Weights of a small mixture-of-experts language model, trained from scratch on English Wikipedia.
Size: width 128, vocabulary 8192, 25.9M parameters.
Below are experts of layer 2 (counted from 0) of a mixture-of-experts language model. Rows are named router (the router's row for the expert) and show model dimensions 0-127. Each number is 50 + 15 x the weight over its row's rms, rounded and kept within 0 to 99.
Before each expert's rows: "comes after" lists some tokens at least twice as common just before its tokens as in all text. This comes from a sample of Wikipedia text that the model never trained on. Tokens count by the router's weight.

# expert 84
comes after: "is ", "It ", "he ", "it ", "He ", "was "
router:35 57 45 69 29 39 30 62 43 40 77 61 47 52 44 63 46 47 24 24 67 62 68 46 37 63 47 49 45 45 38 50 27 62 54 64 27 55 70 46 51 64 33 55 52 34 41 19 83 57 57 70 59 60 28 68 35 55 34 35 47 45 59 78 47 69 65 29 60 34 43 35 39 23 62 66 47 62 73 28 22 50 80 79 40 50 69 33 45 24 40 24 62 44 55 44 36 53 48 56 53 29 42 69 39 37 74 55 28 67 42 49 36 37 56 60 64 32 28 48 32 64 74 46 64 41 67 37

# expert 61
comes after: "i", "-", "th", "f", "e", "er"
router:76 23 23 63 70 65 61 75 56 60 57 44 31 61 55 71 37 85 23 59 25 61 29 51 52 55 51 75 45 79 56 64 60 65 74 41 40 91 37 42 52 37 61 36 51 62 25 40 69 54 52 39 40 68 39 42 59 37 37 56 89 44 32 31 34 58 45 40 69 52 43 80 61 66 53 40 74 48 52 48 53 45 57 60 70 64 44 71 45 41 60 64 45 56 66 38 66 29 58 59 27 40 36 64 70 30 25 38 55 56 50 61 64 36 58 57 42 45 60 34 42 46 62 50 34 70 65 44

# expert 162
comes after: "| ", "- ", ": ", "of ", "& ", "John "
router:33 52 44 54 40 64 51 39 54 56 59 59 70 59 46 81 39 33 48 56 62 34 63 33 44 43 47 53 53 51 46 13 53 47 31 05 26 36 64 57 54 30 72 59 94 57 50 65 39 60 46 59 62 39 50 65 57 74 52 76 71 42 62 54 50 34 77 42 45 46 50 39 68 35 49 35 59 62 50 53 37 37 26 46 34 67 47 46 61 44 65 42 55 44 37 75 23 83 43 47 62 35 46 47 73 48 46 45 54 64 33 35 53 69 23 35 49 43 24 69 67 90 28 47 74 40 62 35

# expert 22
comes after: "was ", "he ", "is ", "It ", "He ", "it "
router:27 51 72 50 34 32 37 44 55 34 63 68 43 57 64 57 35 37 15 45 56 54 75 53 33 50 42 55 53 40 32 50 48 47 45 83 50 60 76 42 67 66 27 70 38 64 29 27 74 65 44 67 59 64 33 51 23 54 40 27 32 72 48 71 36 49 51 28 64 21 50 28 41 34 63 60 56 62 64 56 35 48 81 66 63 54 40 47 46 48 52 53 74 47 37 63 38 75 33 63 60 22 64 50 35 63 56 54 45 52 50 58 43 64 11 50 62 28 67 44 26 69 58 21 57 59 38 56

# expert 57
comes after: "the ", "New ", "South ", "United ", "Los ", "North "
router:76 70 44 76 30 47 59 38 39 46 53 48 63 62 48 53 60 57 42 48 64 83 52 50 46 45 54 55 59 52 64 57 53 67 50 57 34 27 35 25 70 52 48 71 36 35 49 69 20 62 56 30 50 40 42 66 49 78 54 83 75 44 45 44 55 43 35 28 64 49 58 42 63 28 16 56 38 57 60 73 45 39 30 60 65 24 56 31 52 35 58 71 58 52 35 34 55 71 41 32 38 59 26 46 33 72 47 53 64 30 54 63 87 83 49 75 65 43 41 33 85 53 34 44 39 47 43 38

# expert 54
comes after: "°", "–", "3", ",", "′", "."
router:62 41 72 66 48 53 56 35 55 69 51 50 53 47 43 33 35 51 42 33 44 48 68 59 30 34 46 11 27 79 43 18 32 61 49 44 58 38 40 64 56 74 27 43 61 64 65 70 61 30 72 48 57 37 41 67 44 44 53 71 68 50 59 77 38 42 61 28 65 63 39 31 76 45 70 26 77 60 61 38 51 40 69 39 60 38 51 68 59 40 36 25 24 45 39 55 54 57 53 54 39 56 33 19 75 55 63 43 34 64 45 68 61 61 59 67 27 62 27 69 31 49 72 41 38 59 63 26

# expert 39
comes after: "of ", "part ", "ation ", "one ", "List ", "end "
router:29 56 57 65 51 54 66 58 71 45 62 53 37 72 30 41 33 30 68 46 43 51 12 39 71 79 74 60 37 41 48 46 31 21 40 65 44 40 66 56 22 31 28 39 28 60 53 27 73 58 49 23 64 54 78 62 45 38 29 80 35 41 37 72 31 40 49 56 63 47 60 25 23 32 74 72 32 50 59 54 51 44 44 66 45 62 70 23 36 73 50 52 59 56 72 65 55 37 69 47 47 41 53 60 44 31 63 53 67 37 34 36 50 63 64 66 42 43 43 49 54 42 56 35 76 46 65 49

# expert 121
comes after: "\n", "| ", "\n  ", "medal ", ") ", "="
router:40 62 74 56 30 54 70 54 73 47 35 57 33 46 40 63 58 38 35 58 65 63 78 37 37 45 39 60 34 23 29 37 44 54 57 29 46 50 55 74 35 49 36 47 67 41 30 40 70 52 54 45 76 40 34 73 82 33 34 28 58 39 35 73 36 44 63 53 70 45 37 60 65 34 57 52 46 43 58 56 64 36 49 48 12 39 71 25 75 22 78 37 45 42 60 30 83 56 55 57 44 58 58 57 44 47 52 25 49 81 37 61 38 72 36 63 58 50 27 39 51 68 21 55 42 58 44 65

# expert 87
comes after: "the ", "his ", "The ", "s ", "her ", "their "
router:59 58 53 49 47 27 46 45 28 42 36 43 59 58 30 56 65 32 66 19 48 32 67 38 48 57 61 84 21 37 59 60 17 68 49 55 65 62 63 28 45 68 61 44 55 51 39 68 37 57 57 56 62 58 42 21 41 52 42 55 22 40 39 45 62 50 36 34 39 58 36 35 67 43 59 84 26 67 51 46 62 81 36 52 54 60 30 47 35 25 40 60 46 30 68 18 63 34 53 54 65 52 51 20 32 49 67 90 64 38 26 36 38 43 42 52 59 49 65 64 47 43 30 34 32 67 64 46

# expert 191
comes after: ".", "ed", "s", "es", "e", "ing"
router:53 72 54 27 29 35 57 43 37 26 35 30 38 65 62 46 53 66 58 44 64 59 47 32 34 33 47 41 32 42 59 28 39 64 61 76 49 71 12 21 47 67 61 51 60 47 26 67 46 48 56 70 64 30 33 66 55 51 43 31 21 43 71 63 42 52 45 66 75 43 50 61 69 43 59 26 60 53 54 52 32 41 69 67 44 58 42 50 71 53 62 58 38 22 78 61 55 43 44 75 59 45 50 56 39 84 81 62 59 40 32 41 45 69 62 49 34 55 43 25 19 28 58 55 30 73 51 54

# expert 53
comes after: "the ", "World ", "first ", "202", "201", "-"
router:60 43 28 43 58 25 71 34 20 47 24 48 44 46 79 38 44 49 74 68 63 65 56 57 57 59 46 61 35 63 71 61 41 60 52 55 44 66 42 44 65 31 30 47 46 48 41 50 26 54 34 25 59 71 37 46 59 35 40 52 59 27 59 71 44 27 54 65 37 33 36 29 72 40 41 69 43 42 64 72 78 31 63 71 71 45 28 58 29 32 24 76 53 56 11 34 73 50 60 51 56 33 40 30 32 35 66 63 43 48 36 65 47 67 50 45 34 54 62 68 54 78 37 54 53 61 32 65

# expert 155
comes after: "the ", "United ", "of ", "National ", "World ", "P"
router:44 59 44 74 38 45 61 52 27 39 28 53 55 55 74 70 58 37 72 55 61 54 33 49 78 43 72 58 41 58 78 71 52 22 66 67 56 39 67 39 63 26 31 72 47 52 56 63 22 53 61 27 71 58 44 51 46 52 45 93 46 28 50 33 51 41 41 53 51 51 34 67 56 43 33 27 41 71 35 62 43 42 65 41 62 45 41 22 35 55 49 72 33 58 29 44 43 49 57 58 43 66 46 70 40 43 71 59 37 38 55 40 76 52 15 38 74 44 26 74 59 55 30 81 65 40 40 37

# expert 68
comes after: "is ", ", ", "as ", "was ", "became ", "and "
router:54 57 51 71 40 61 45 38 31 51 61 84 34 55 37 55 47 59 39 30 68 42 61 63 34 66 47 60 42 15 58 16 50 55 42 63 44 69 51 30 41 53 38 59 28 37 64 32 71 78 73 35 61 69 42 50 42 36 44 36 67 55 65 47 36 37 46 34 55 38 30 40 73 55 69 65 32 33 40 29 40 30 67 58 25 69 69 45 53 57 58 45 42 35 50 35 44 56 64 23 59 32 32 59 40 48 40 42 59 85 37 51 44 29 14 64 67 35 58 28 23 45 63 46 70 44 66 25

# expert 79
comes after: " ", "0 ", "1 ", "3 ", "2 ", "4 "
router:63 62 49 40 48 40 63 67 35 57 60 42 51 54 38 54 46 61 26 54 52 60 62 43 40 45 36 62 53 43 40 12 44 69 69 35 34 25 55 33 61 68 32 57 36 43 49 65 19 66 70 62 60 43 64 62 75 30 43 66 86 57 61 75 70 69 49 48 74 42 67 79 50 92 18 75 42 63 72 29 28 42 54 66 46 37 59 54 48 59 59 42 36 62 58 61 65 48 53 60 49 60 41 62 43 37 41 63 51 53 41 45 41 50 35 43 11 33 26 36 31 50 74 33 53 51 64 64

# expert 131
comes after: "==", "\n\n", "== ", "also", "life", "==="
router:59 56 45 21 80 46 60 42 61 45 21 36 48 34 45 54 63 43 57 65 65 57 18 36 35 38 57 76 64 41 56 59 53 52 52 56 48 76 66 70 50 64 50 60 59 46 50 74 80 49 37 77 79 51 56 27 44 84 56 57 51 74 33 60 63 40 67 24 55 66 32 33 61 45 47 24 82 37 40 15 74 37 60 49 63 52 36 59 34 42 42 51 45 63 48 53 44 24 59 63 65 61 34 47 46 21 26 78 65 50 32 50 80 65 52 59 51 43 60 66 55 36 44 42 52 43 61 37

# expert 175
comes after: "- ", "by", "Species", "name", "Born", "Genre"
router:50 39 59 36 56 48 63 49 38 44 51 37 41 42 52 37 68 45 72 57 58 62 57 20 34 25 61 40 32 51 52 68 49 70 49 42 51 62 72 74 49 41 33 47 44 63 73 57 35 51 70 55 60 63 69 50 45 37 28 54 22 56 73 69 84 48 77 72 47 37 25 27 47 72 59 45 77 67 23 41 70 49 59 26 68 42 67 41 64 72 33 30 24 54 63 40 49 73 62 62 34 52 66 48 37 56 20 64 58 42 25 59 36 47 54 16 55 64 60 75 45 47 35 36 42 50 69 37

# expert 136
comes after: ", ", ". ", "of ", "and ", "for ", "with "
router:23 63 74 46 45 32 33 63 56 35 57 74 49 75 45 47 39 43 35 31 77 41 61 64 24 62 60 70 37 59 74 48 90 44 64 61 51 67 60 45 39 60 39 66 34 35 49 44 36 66 64 66 56 51 46 65 34 23 47 61 55 65 53 39 41 44 62 25 56 53 41 38 85 87 45 54 27 30 62 44 40 48 67 39 18 65 41 64 42 54 45 46 26 29 62 45 50 47 63 42 74 40 24 49 40 66 36 69 56 70 50 25 50 31 31 70 32 30 55 55 48 36 42 48 68 61 65 36

# expert 20
comes after: ".", "s", "ed", "es", "ers", "ation"
router:49 71 67 54 31 56 19 30 18 38 39 38 51 68 39 65 38 46 29 46 79 65 60 73 28 31 46 60 39 28 77 58 56 49 49 58 58 62 37 33 33 58 39 36 56 63 25 69 73 51 41 55 49 31 47 65 35 35 42 28 36 32 65 41 41 64 28 63 61 70 52 48 68 61 64 58 83 47 50 60 24 52 63 58 47 43 51 63 31 71 39 40 29 34 48 69 74 26 65 63 45 55 36 46 62 51 58 67 58 69 29 37 39 41 58 58 47 67 37 32 20 34 42 40 34 72 73 63

# expert 52
comes after: "==", "== ", "\n\n", "===", "also", "History"
router:34 51 44 16 68 57 32 40 54 33 17 28 48 35 45 46 69 38 75 53 56 57 28 40 43 33 61 58 53 38 65 57 42 55 45 57 55 53 83 67 52 58 39 63 49 34 38 81 38 38 47 65 65 65 60 26 43 69 49 50 51 74 22 57 66 16 61 46 46 64 31 27 64 43 51 26 82 26 44 41 60 38 69 35 57 60 36 64 46 47 28 60 55 76 37 45 35 30 41 68 35 44 56 41 45 20 15 70 57 50 52 33 44 67 49 50 29 70 47 63 55 47 31 46 29 57 65 66

# expert 183
comes after: ", ", "he ", "He ", "such ", "who ", "also "
router:59 78 47 36 40 19 68 58 68 28 49 45 54 36 45 55 69 35 25 11 69 45 62 37 45 67 51 66 42 68 28 46 51 76 58 55 55 58 59 37 79 29 69 41 76 52 31 41 56 31 51 64 48 70 64 64 39 24 55 37 35 60 42 35 46 24 57 68 56 39 51 45 71 49 75 71 37 78 49 62 17 59 53 28 42 38 37 59 52 52 42 56 71 56 32 67 46 63 44 33 25 63 42 32 48 85 64 23 61 49 31 51 43 69 55 59 42 39 46 50 53 45 28 50 58 65 27 51

# expert 118
comes after: "of ", "part ", "University ", "one ", "ation ", "List "
router:30 71 50 69 33 49 72 39 69 47 63 54 32 64 28 56 37 28 64 59 59 45 22 34 63 68 65 53 31 54 52 47 46 20 46 44 39 39 75 39 35 34 29 43 39 64 54 48 73 66 41 16 65 48 80 68 46 49 35 77 27 43 43 69 39 37 65 42 68 40 68 31 18 28 72 75 30 30 71 52 28 44 55 68 61 72 65 42 42 51 37 41 57 66 52 53 53 56 69 37 33 40 63 56 54 29 57 72 67 41 32 31 37 66 54 64 49 39 56 49 62 45 32 51 71 40 53 52

# expert 49
comes after: "- ", "\n", "• ", ": ", "Time ", "UTC"
router:67 32 78 39 52 45 68 39 41 66 62 52 39 30 44 41 41 27 70 73 63 40 52 39 40 28 56 53 44 44 35 55 52 66 22 71 28 52 74 48 47 57 39 65 61 44 52 24 75 57 68 46 64 72 35 68 35 81 38 63 42 50 56 59 53 32 41 63 36 42 41 40 65 62 53 63 54 80 76 41 62 30 35 29 48 47 43 34 37 45 60 31 27 59 43 32 55 48 45 48 53 37 50 41 59 48 25 57 57 74 43 52 40 48 29 31 38 83 18 77 65 89 30 45 29 52 38 33

# expert 93
comes after: "d", "D", "f", "ish", "F", "ou"
router:78 11 53 43 67 52 73 44 35 77 76 31 47 56 57 53 30 64 41 48 68 65 40 51 53 67 04 67 50 80 74 57 35 58 58 45 59 65 21 62 72 65 32 36 62 45 57 59 50 29 75 53 50 49 57 53 42 73 46 27 51 55 34 33 37 52 58 36 33 53 58 69 56 35 50 29 56 53 49 76 49 50 43 52 73 49 42 30 64 41 45 31 55 65 69 56 50 30 58 68 70 23 48 49 45 43 38 52 66 68 48 63 46 23 56 36 80 44 54 53 52 35 59 25 74 57 69 30

# expert 104
comes after: " ", "| ", "\n", "0 ", "Votes ", ") "
router:54 54 54 49 34 38 58 45 59 39 54 63 37 57 40 76 32 62 42 38 65 46 30 31 51 23 66 56 46 26 48 49 22 35 69 47 58 56 69 39 21 71 38 57 44 70 35 55 44 43 84 58 52 67 43 46 68 69 53 64 82 11 42 51 36 51 67 47 32 61 62 44 84 59 65 58 44 29 48 44 45 41 27 62 61 42 61 75 47 41 67 68 29 58 29 30 28 57 54 64 54 40 73 61 29 34 51 28 33 64 50 29 28 48 23 65 81 46 43 51 43 71 47 46 74 58 63 49

# expert 50
comes after: "| ", "- ", ": ", "(", ". ", ", "
router:37 25 60 66 61 56 46 64 54 58 37 54 54 65 42 49 25 82 34 44 66 59 46 77 33 28 49 63 49 36 57 49 41 39 72 52 40 48 55 54 27 60 29 49 41 28 59 24 45 63 53 26 71 59 28 69 39 27 69 67 66 17 63 49 71 69 72 51 53 36 38 69 48 64 36 54 88 43 53 35 34 34 50 35 48 64 41 55 27 41 53 64 28 34 32 65 37 37 55 65 39 71 43 59 67 29 50 58 69 65 51 51 28 30 25 34 28 39 18 45 45 56 60 27 58 65 61 47

# expert 115
comes after: "at ", "At ", "ed ", "for ", "ats ", "in "
router:68 51 43 26 30 34 50 61 68 40 37 57 56 47 43 45 45 30 30 58 42 60 42 81 44 49 56 68 39 26 30 57 77 38 65 72 65 34 50 54 66 76 67 65 70 42 29 47 40 33 63 30 40 55 65 53 35 45 47 52 46 69 44 83 56 53 55 60 80 29 64 35 70 35 46 64 43 48 26 35 43 41 33 39 38 57 64 32 40 67 60 48 48 47 18 67 45 36 60 76 39 41 18 70 51 42 78 43 42 41 42 46 51 54 75 65 73 40 38 37 66 59 58 61 84 79 49 70

# expert 24
comes after: "is ", "as ", "with ", ", ", "was ", "in "
router:61 48 57 64 54 60 47 41 49 37 52 80 34 51 29 59 34 48 55 34 60 40 61 78 50 64 64 64 48 15 60 14 25 46 16 71 68 84 68 35 70 62 28 66 29 37 53 52 67 62 66 43 53 69 45 60 45 37 36 31 66 38 56 44 59 57 60 28 61 33 47 53 59 52 64 61 33 45 50 50 25 40 60 70 45 71 68 81 60 66 73 37 55 55 74 59 45 58 69 45 68 47 10 67 24 44 64 37 48 42 59 38 32 30 45 69 58 46 57 40 47 52 42 42 69 38 64 44

# expert 100
comes after: "c", "uc", "b", "C", "announ", "ou"
router:36 38 49 44 36 66 35 46 52 47 58 33 54 36 28 28 33 85 42 34 23 59 50 71 51 58 26 58 56 66 77 27 35 69 68 49 40 27 55 64 35 57 40 54 30 56 69 36 70 72 60 31 55 53 28 52 49 42 89 40 54 60 65 33 26 63 40 21 62 52 49 69 27 76 77 32 37 41 57 29 42 58 52 48 55 60 73 61 60 45 51 76 39 77 52 49 53 36 65 64 70 47 58 48 49 50 36 40 44 64 39 58 62 65 66 30 31 79 68 52 67 52 54 44 66 54 54 79

# expert 166
comes after: ") ", "0 ", "1 ", "2 ", "3 ", "4 "
router:51 67 58 77 61 39 56 57 77 45 68 49 48 52 49 58 30 41 50 61 62 35 48 57 37 55 43 58 45 48 52 40 50 54 59 23 48 67 18 39 42 37 67 29 41 62 99 53 58 61 59 36 50 43 54 72 50 55 60 59 61 65 88 77 33 63 79 46 38 60 45 46 64 78 42 72 38 33 69 35 57 41 65 60 50 57 69 46 49 70 53 54 35 36 36 67 32 60 63 57 49 50 36 63 45 39 74 42 41 32 48 29 40 20 60 34 55 37 38 51 21 49 31 48 44 01 32 41

# expert 70
comes after: "as ", "a ", "is ", "with ", "in ", "was "
router:76 48 41 67 49 63 27 53 45 41 50 70 60 47 26 66 37 62 51 60 52 71 60 80 77 70 73 55 39 15 70 34 27 54 52 57 67 85 67 23 69 65 12 72 31 36 68 46 56 77 70 53 33 69 62 62 42 38 44 46 78 47 67 31 55 36 62 30 52 33 30 55 65 39 40 67 32 68 66 65 43 41 45 64 49 65 38 56 52 64 68 54 58 49 60 66 51 51 61 54 52 48 24 62 32 43 74 35 51 39 44 45 39 29 34 66 59 45 63 36 68 58 48 47 61 36 57 49

# expert 86
comes after: "-", "1", "2", "3", "al", "0"
router:53 50 69 83 81 65 47 42 41 67 68 44 42 29 65 44 62 74 39 58 67 45 32 55 67 60 72 86 23 76 45 57 42 57 73 27 35 43 41 43 78 64 45 49 28 38 27 56 70 63 66 32 59 58 46 48 71 41 34 42 82 43 70 50 38 55 59 46 65 40 77 71 60 41 70 58 74 53 58 57 43 35 43 55 80 57 58 40 35 33 85 42 45 44 53 63 67 25 59 56 47 48 76 55 51 35 40 35 44 59 44 62 36 70 38 59 40 74 43 39 59 38 37 48 36 58 72 45

# expert 172
comes after: "| ", "Op", "position ", "(", "Best ", "Episode"
router:62 56 43 36 54 60 45 28 59 57 33 48 34 40 59 46 44 38 79 42 41 38 36 25 57 41 52 39 45 63 70 73 59 65 52 19 42 89 21 51 73 36 32 40 65 44 71 52 32 47 48 35 65 53 64 56 54 59 56 54 73 55 65 61 32 46 72 65 24 36 38 34 62 36 33 62 51 52 66 17 78 31 22 55 68 58 43 26 54 25 34 63 57 52 47 64 55 63 16 42 42 41 46 54 19 81 64 35 61 38 29 58 29 46 39 50 68 40 55 55 50 69 44 51 61 28 65 60

# expert 152
comes after: "| ", ". ", "- ", "(", ": ", ", "
router:32 45 69 52 39 66 71 46 46 56 11 63 22 61 32 52 28 61 30 66 64 42 47 44 43 12 53 59 41 40 59 38 60 36 12 62 53 38 32 61 31 47 34 51 85 48 35 42 63 17 49 22 68 57 37 33 59 42 58 51 62 26 51 38 31 78 57 47 53 50 46 60 60 77 55 55 80 46 52 49 39 46 55 69 33 57 50 38 43 55 39 61 53 41 34 62 23 35 33 59 48 60 28 51 73 25 42 59 51 67 39 38 30 61 28 43 71 38 43 54 38 51 43 33 73 69 58 66

# expert 12
comes after: ".", "\n\n", "==", "|", "===", ")"
router:63 69 64 45 40 71 40 51 32 32 52 31 41 64 60 65 57 63 27 60 63 64 58 43 26 13 49 28 42 36 43 67 46 34 67 16 23 26 67 66 27 62 39 46 27 50 33 55 65 70 49 33 70 52 56 54 38 51 37 68 46 59 52 60 54 65 62 32 62 62 41 24 51 45 40 42 68 34 45 41 47 23 69 44 68 68 71 40 36 57 44 73 39 38 24 77 42 51 67 73 27 66 36 37 80 37 37 75 63 48 58 40 49 34 57 52 44 32 45 41 49 24 41 37 54 68 57 62

# expert 36
comes after: " ", "| ", "% ", "\n", "Total ", "votes "
router:51 35 62 26 48 45 68 28 57 39 43 61 41 67 30 66 29 44 51 75 44 42 71 42 51 33 62 43 42 40 44 52 47 53 59 57 42 60 71 26 32 64 53 69 84 54 12 62 28 63 30 70 40 47 63 61 58 46 59 54 55 38 28 35 60 33 48 53 74 48 59 62 64 47 39 73 51 38 82 19 65 51 51 81 52 60 60 59 71 45 48 58 66 78 46 72 48 24 67 35 22 23 24 55 45 46 55 70 40 32 64 21 29 71 41 51 38 41 32 56 48 52 41 45 65 30 48 46

# expert 106
comes after: "″", "N", "| ", "I", "N ", "°"
router:67 36 57 56 66 70 61 58 28 55 41 50 50 60 59 64 32 49 54 43 67 12 55 55 73 25 57 45 32 70 51 56 34 67 36 72 51 38 69 57 63 38 40 34 30 34 59 47 51 23 44 14 68 58 36 53 49 39 43 58 59 47 30 56 61 40 22 68 42 55 42 70 64 27 40 41 44 78 62 32 46 27 42 46 71 43 40 50 53 29 51 74 30 53 18 45 33 71 55 62 73 58 42 51 37 57 67 62 30 33 45 63 27 65 26 22 30 45 37 45 61 52 42 35 77 36 28 32

# expert 95
comes after: "the ", "to ", "and ", "was ", "an ", "a "
router:35 65 56 57 53 75 28 40 42 54 42 54 44 71 51 23 29 49 36 36 35 39 61 54 53 51 57 59 38 46 26 59 33 76 71 57 59 31 65 45 30 50 41 69 74 41 36 38 50 66 58 66 18 60 46 51 34 50 40 20 65 53 43 26 41 57 53 76 56 46 66 53 78 55 43 57 58 28 53 40 26 48 47 36 71 75 28 44 39 30 28 28 25 50 70 55 63 33 29 34 68 46 69 52 39 37 67 67 24 48 31 61 31 51 23 52 39 21 66 41 53 25 47 61 71 44 60 71

# expert 122
comes after: "| ", "% ", "00", "Total ", "• ", "0"
router:54 37 60 50 50 32 63 09 41 51 39 47 46 53 39 67 36 37 59 45 60 35 65 34 65 42 70 18 46 57 46 30 44 61 44 38 47 59 56 34 52 55 39 59 91 41 06 45 33 35 64 48 45 63 54 51 65 60 50 71 48 35 31 35 65 22 71 70 59 58 21 57 74 47 45 55 42 42 79 45 42 52 55 47 43 57 55 39 48 65 52 61 58 88 18 57 24 44 27 45 36 38 33 54 37 60 69 70 47 40 49 46 44 66 25 58 31 39 15 66 51 54 31 65 39 48 36 29

# expert 161
comes after: "\n", "- ", "\n\n", "Preceded ", "Succeeded ", "• "
router:63 38 83 28 39 57 74 52 42 46 57 44 47 34 48 52 68 41 51 45 57 36 47 40 44 26 65 40 50 34 35 65 84 47 24 68 36 35 76 63 57 45 35 47 59 58 43 19 59 67 68 59 63 70 30 70 55 57 38 66 30 48 51 32 54 33 53 59 49 49 32 37 69 45 67 43 59 72 58 53 43 48 47 36 57 35 66 37 39 40 64 30 17 61 46 34 50 63 61 62 49 62 66 48 37 33 16 71 52 82 48 47 43 48 16 40 56 65 41 88 55 88 33 41 39 49 41 71

# expert 11
comes after: "and ", "the ", "to ", "an ", "See ", "a "
router:36 49 55 48 44 54 31 72 38 40 40 43 41 38 35 56 50 35 49 49 66 69 75 35 34 54 62 64 40 58 57 71 83 84 15 66 54 57 56 63 24 47 29 62 88 35 41 34 57 56 46 63 28 60 41 30 62 32 60 35 43 51 66 48 35 40 47 55 34 48 36 17 78 35 77 51 76 57 61 47 36 61 63 41 51 62 48 56 47 24 85 29 35 63 45 47 62 48 50 51 63 63 66 40 28 33 26 67 39 27 44 30 50 56 61 35 39 71 54 65 25 34 41 57 63 38 45 49

# expert 44
comes after: "\n", "|", ")", "\n  ", ";", ")."
router:59 55 60 64 32 64 60 70 61 34 57 47 43 53 58 57 65 50 41 42 66 62 60 84 27 35 61 32 54 42 31 60 66 38 65 08 21 46 64 58 25 63 35 31 60 56 71 34 70 63 72 27 62 42 28 70 62 44 39 51 47 58 51 38 48 84 60 39 60 65 43 46 62 52 45 24 42 30 65 39 67 40 34 43 32 43 69 24 59 31 47 63 24 29 68 68 66 60 56 60 46 71 32 59 48 35 34 30 59 71 36 30 42 39 34 35 44 74 28 32 40 64 58 42 45 45 66 63

# expert 179
comes after: "in ", "the ", "In ", "that ", "end ", "this "
router:33 64 63 60 37 67 65 48 38 42 33 59 48 70 56 54 30 26 64 55 59 53 35 42 50 65 45 68 36 50 47 33 54 31 41 57 55 45 47 55 23 46 54 59 42 59 37 27 43 30 20 46 27 50 58 46 42 53 37 47 34 52 64 69 25 21 30 67 46 32 47 23 57 42 30 76 32 65 62 92 33 51 31 64 33 49 45 50 40 73 30 53 72 65 51 33 55 43 63 67 47 38 36 14 37 67 52 81 45 42 39 42 42 75 83 56 51 37 72 41 70 51 65 41 54 62 55 79

# expert 38
comes after: "C", "T", "B", "K", "A", "N"
router:71 47 26 59 39 52 69 59 35 57 63 48 43 39 47 59 40 72 26 29 63 58 44 51 83 61 53 68 42 60 23 36 31 45 50 18 39 53 68 70 52 43 40 41 26 37 75 52 41 38 61 31 73 40 45 57 38 48 55 73 52 42 65 68 61 24 32 32 50 39 41 76 45 40 44 46 41 56 62 66 56 29 20 30 57 37 64 36 53 46 29 69 35 69 19 45 20 58 53 63 66 71 25 66 42 81 65 62 36 52 39 40 54 78 25 36 28 50 52 34 58 52 36 43 53 44 35 44

# expert 134
comes after: "\n", " ", "2 ", "\n\n", "1 ", "3 "
router:15 53 68 24 70 37 69 46 51 38 43 32 50 65 30 60 65 41 27 33 54 60 49 56 41 48 46 59 59 49 46 22 36 47 54 50 40 59 59 52 37 65 37 46 45 69 44 66 42 44 55 67 60 52 65 59 84 42 53 70 52 65 61 66 62 39 74 62 63 74 42 54 69 51 26 55 63 44 69 55 68 60 37 63 51 39 69 53 53 80 56 59 86 57 60 60 38 62 71 64 26 70 26 55 34 65 32 65 31 50 34 31 23 70 32 52 41 54 18 26 19 58 81 42 37 43 66 50

# expert 133
comes after: "| ", "Gold ", "Silver ", "Bronze ", "medal ", "position "
router:73 61 61 23 64 59 55 43 34 48 43 46 41 49 42 41 61 37 62 51 34 48 67 31 51 51 40 35 61 49 72 25 50 59 56 29 52 46 55 21 74 46 45 56 55 20 65 64 33 37 50 45 46 67 34 65 69 71 53 72 69 51 26 68 32 13 59 50 60 40 35 40 66 34 01 74 30 70 64 26 56 37 31 44 63 52 52 46 57 39 46 41 61 66 43 50 49 60 35 51 44 69 67 72 29 72 39 49 53 56 28 71 52 65 34 49 25 40 20 47 66 73 42 46 44 40 23 55

# expert 76
comes after: "of ", "the ", ", ", ". ", "and ", "by "
router:49 38 68 42 34 54 48 73 23 54 24 56 79 56 55 57 32 60 29 52 49 54 44 19 33 76 39 53 48 75 72 35 35 45 37 77 48 26 30 32 45 53 50 49 34 44 51 67 58 36 52 66 49 59 55 59 46 82 37 60 47 23 35 42 55 42 60 44 57 48 52 58 51 68 60 24 58 59 44 66 32 59 68 51 44 64 41 29 46 30 71 43 30 30 82 60 84 48 47 70 70 70 60 58 70 33 81 44 56 76 58 59 59 41 14 30 55 40 40 60 34 44 49 48 70 58 67 41

# expert 180
comes after: "the ", "a ", "to ", "and ", "dr", "-"
router:44 55 48 65 41 36 71 57 44 29 42 48 61 18 64 42 33 70 60 69 56 46 69 32 87 50 44 50 33 60 50 57 62 54 50 74 52 27 53 41 71 43 53 58 47 54 32 85 42 45 40 48 54 59 35 53 52 35 55 49 46 24 34 35 38 22 60 34 76 41 59 66 64 30 44 62 33 26 52 78 32 82 39 51 53 61 29 70 45 68 49 74 41 52 65 24 75 32 35 60 47 51 34 65 53 81 60 58 52 37 45 46 36 68 58 60 45 53 82 32 68 57 41 27 68 29 40 69